Weights of a small mixture-of-experts language model, trained from scratch on English Wikipedia: 64 experts in each of 14 layers, 4825 steps.
Below are experts of layer 3 (counted from 0) of a mixture-of-experts language model. Rows are named up (a neuron's input weights, with its number) and show model dimensions 0-191. Each number is 128 + 32 x the weight over its row's rms, rounded and kept within 0 to 255.
Before each expert's rows: a language model's description of what the expert responds to. This comes from a sample of Wikipedia text that the model never trained on.

# expert 34
It responds to: Decimal points inside percentages and measurements, plus minus signs, currency symbols and line breaks in statistics, census and infobox text, such as 91.47%.
up3 [109 181 142  74 147 157 110  66 154 130  83  40 110  71 121  83 147 160  34 111 163 135 124 146 136 110 109 140 156  79 128 154 146 112 165 147 142 112 147  48 140 116 139 118 151 116 165 101 160 146  74 145 100  96 168 108 117  94 136 117 137 105 123  79 211 113 116  92 119 167 171 155 128 171 143 165 147 105 125 133 121 147 113 168 144  92 100 145 105  84 120 101 117 116 114  87 124  84  94 154 199 144  86 106 138  77 123 134 141  90 134 188 113 163 105  58 111 112 159 114 139 173 161 189 108 113 111 112 117  98  86 181 161  92 104 133 132 153 124 179 170 122 109 152 142 150 126 162 129  86 134 138 136 134 162 195  74 137  90 134 119 134 158 145 139  36 144  82 135 164 143 138 136 153 140 141 143 150 175 143 143 105 131 103 131 126  94 131 183 117  40  75]

# expert 45
It responds to: Opening piece of a capitalized word in titles, names and headings, often after a quote or bar, such as Happ in Happy, Comp, Sp, gen.
up0 [134 117  97 109 181  59 123 132  96 152 105 124 131  96  44 180 184 184 162 127  78 125  96 118 175 150 147  78  97 160  76 138  93 155  90 126 140  77 125  96 198  88 124  70 131  99 133  75 150  97 121 127  90 185 147  70 129 112  82 145  96  95 160 153 159 149 148 121 125 119 110 105 155 135 105 166  75 133  91 132 101 104 118 131 126 110 119  75  93 114 106 192 196 124 150  77 147  79  74 206 145 122 152  91  90  69 163 148 121 121 154 136 185 134 131  97 111 144 124 124 116 126  83 164  89 105 116 122 147 111 129 119 105  99  78 194 100 160 128  57 167 167 111 166  98 127 132 125 103  97 125 172 139 162 120  87 153 105 147  95 155 127 143 171 135 134  78  99  76 149 111 138 112 156 100 124  72 106  87 155 180 158 112 107 116 150 153 135  96 163 126 139]

# expert 11
It responds to: Degree adverbs, quantifiers, negation and auxiliaries inside clauses, such as most, not, been, still, many, and adverb endings like -ly.
up3 [132 145 128 195 177 134 117 123 110 146 133 126 140  89 120 137 127 142 136 188  98 133 164 146 130 127 164 111 117 106 153 152 181 161 132 105 134 170 140 119 190 179 119  65 161 168 146  82 144 174 112  93 127  97  89 134 102 137 176 107 172 173 132  75 110 148 143 110  58 150 136 155 150 129 155 158 111 124 110 130 167  77 156 159  92 158  89 106 127 142 122 146 108  81 110  92 187 129 104 141 124 123 158 106  77 135 125 135  82 176 174 117 148 106 155 138 105 139  81 158 140 122 148 150 190 230 153 117 133 144 148 133  95 101 165 110 121 125 164 124 130 112 186 134 103  95 135 122 164 114 210 140 136 162  87  99 123 124 165 178  73 159 115 173  46 107 147 155 104 171 109 162 111 138 196 119 105 205 186 164  89 146 146 151 100 146 145  38 175 118 120 101]

# expert 28
It responds to: Capital letters or first fragments that begin foreign personal and place names, often Turkish, Chinese or Asian, such as K in Kemal, Y in Yue, Sh.
up0 [127 135 183 123 152 156 146 142 135 143  80 109 130 132 148 135 105 192 160 100 101 123 121 138 119 171 101 151 140 196 163 136 102  98 182 167  67 157 111  55 135  64 137  79 156 170  99 172  80 145 170 125  72 157  84 189 120 163 176  87 113 109 104 100 139 134 113 149 175 151  91 159 117 179  96 129 125 112 144 124 130 105 132 201 133 118 109  59 143 108 161 195 174 145 120 112  65 120 183 112 142 190  90 161  79  94 137 143 146 147 108 116 149  98 135 128 139 134 189  81 112 134 135 140 128 163 108 101 120 215 151 159 154 104 141  90 161 154 135 135 138 163 106 114 113  96  98  77 136 141 137  86 161  66 146  82 147 155 115 159 133 100 143 123 189 100  92 184 116 164  83 129 132 135 125  91  89 187 114 155 164 124 185 166 152 135 107 165 162 116 134 122]

# expert 38
It responds to: Common English first names like John, William, Peter, plus pieces of papal or royal names (Pius, Louis X) and table cells.
up4 [120 100 154 170 132 138  93 111 110 155 127 149 127 100 130 147 160 131 164  82 186 145 171 179 160 163 130 106 126  99 141 128 106  86 121  85 144 146  85 135 195 148 153  85 117 196 124 131  75 102 149  89  75 120 193 110 145 119 152 133  93 170 133 128 179 135 117 148  82  90 149 135 114 165 121  90 126 149  93 155 135 156 100 157 114 142 156  93 149 159 140 194 109  80 153 152 123  89  61  94  95  96 140 125  96 107 141 114 108 151 140 128 145 170 153 163 137 125 135 163 135 106  92 121  75 135 118 151 135 107 179  84 183 121 163 127 154  95  91 125 157 115 172 116  73 153 172 147  55  96 141 178  90 134 126  96 169 152 213 130 193 135 132 165 106 153 113 152 131 104 166 134 101 128 151 161 153 156 127 162 107 147 116 255 131  75 140  88 128 158 107 165]

# expert 63
It responds to: Commas, periods and semicolons closing list items or clauses, especially after place names and citations, such as New York City, Ontario, Canada.
up0 [131  92 118 159 123 118 115 118 176  95 116  53 113  76 148 100 125 158  89   0 135  97 103 150 149 130 167 149 133 118 188 126 140 148 120 133  91 108 155 136 156 154 138 145  76 119 128 140  95 170 163 139 154 149 112 137 132 151  89 115 123  81 123 144 164 141 178 166 121 147 133 138 133 192  69 102 136 156 143 150 120 130 101 197 110 129 147 160 141 146 135 112 133  80 136 107  90 114 139 170 176 148 157 162 119 141 134 123 159 182 148 134 115 140 110 149  61 121  82 108  99 176 151 128 149 219 136  94  99 138  95 149 144 135 142 101 131 168 101  77 153 187 141 111 116 163 130 175  52 176  84 116 116  82  93 126 154 174  54 166 168 108 217 102 166 109 119 130 150 159  86 161 159 151 151 130 134 149 128 114 117 116 157 167  80  80 115 149 126 121  78  92]

# expert 37
It responds to: Leading three-digit chunks of years (201, 199, 200) and first digits of large numbers, batting averages and vote counts.
up2 [131 110 125 135 212 188 145  49 173 156 112  87 166  41 134 148 145 118  81 137  89 102 120 107 111 136 113 156 129 100 180 136 103 129 114  95 118 170  98 150 144 118  90  77 131 121 103 119 145 138 152 157  84 118 159 173 122 133 144 127 163 155  98 110 190  76 133 156 108 125 142  98 148 155 144 101 133 114 194 131 138 103 127 142 155 147 153 153 196 110 161 134 169 110  97 111 197  65 123 149 121 121 141 163 104 172 180 173 124 163 176 184  90 138 190  85 178 187 149 151 157 139  87 121 156 161 160 124  98 148 139 134 125 127 170 156  90 155  68 124 148 146 151  94 102  72 159 186 126 128 137 174  82 119 163 153 118 106 159 139 164 152 110 124 177 133 113 106  65 121 153 177 117 150 151 147 160 173 145 149 152 143 101 173 175 136 170 162 186 181 107 126]

# expert 17
It responds to: Main verbs right after a subject, mostly was/is/were, plus became, served, born, often opening biography or article sentences.
up3 [117  95  59  97  99 136 105  84 146 189 122  88 104 142 142  97 150 128  53  98 122 213 104 116  89 159  91 165 129  95 157 101 153 128 140 139 131  88 146 147 132 134 145 107 140  94 119 113 157 150  77 169  92 136 227 134 129 108 129  61 119 156 151 176 156 107  97 135  39 166 146 112 116 152 115 172 192  97 107 138 132 142 194 124 112 122 139 132 147 120 146 119  81  49  98 144 108 173  98 149 119 176 156 102  88  73  85 122  79 164 168 137 148 171 128  84 130 121 140 141 145 159 113  91 156  88 144  62 106 130  70 179 147  89 159 152 126 149 110 130  97 217 138 154 119  69 129 154 110 120 120 127 157 107 148 109 138 154  99 159 144 141 157 118  91 134 103 120 134 139 105 159 101 134 150 176 152 118 131 189 194 149 125 107 155 119 102 184  90 117 131  97]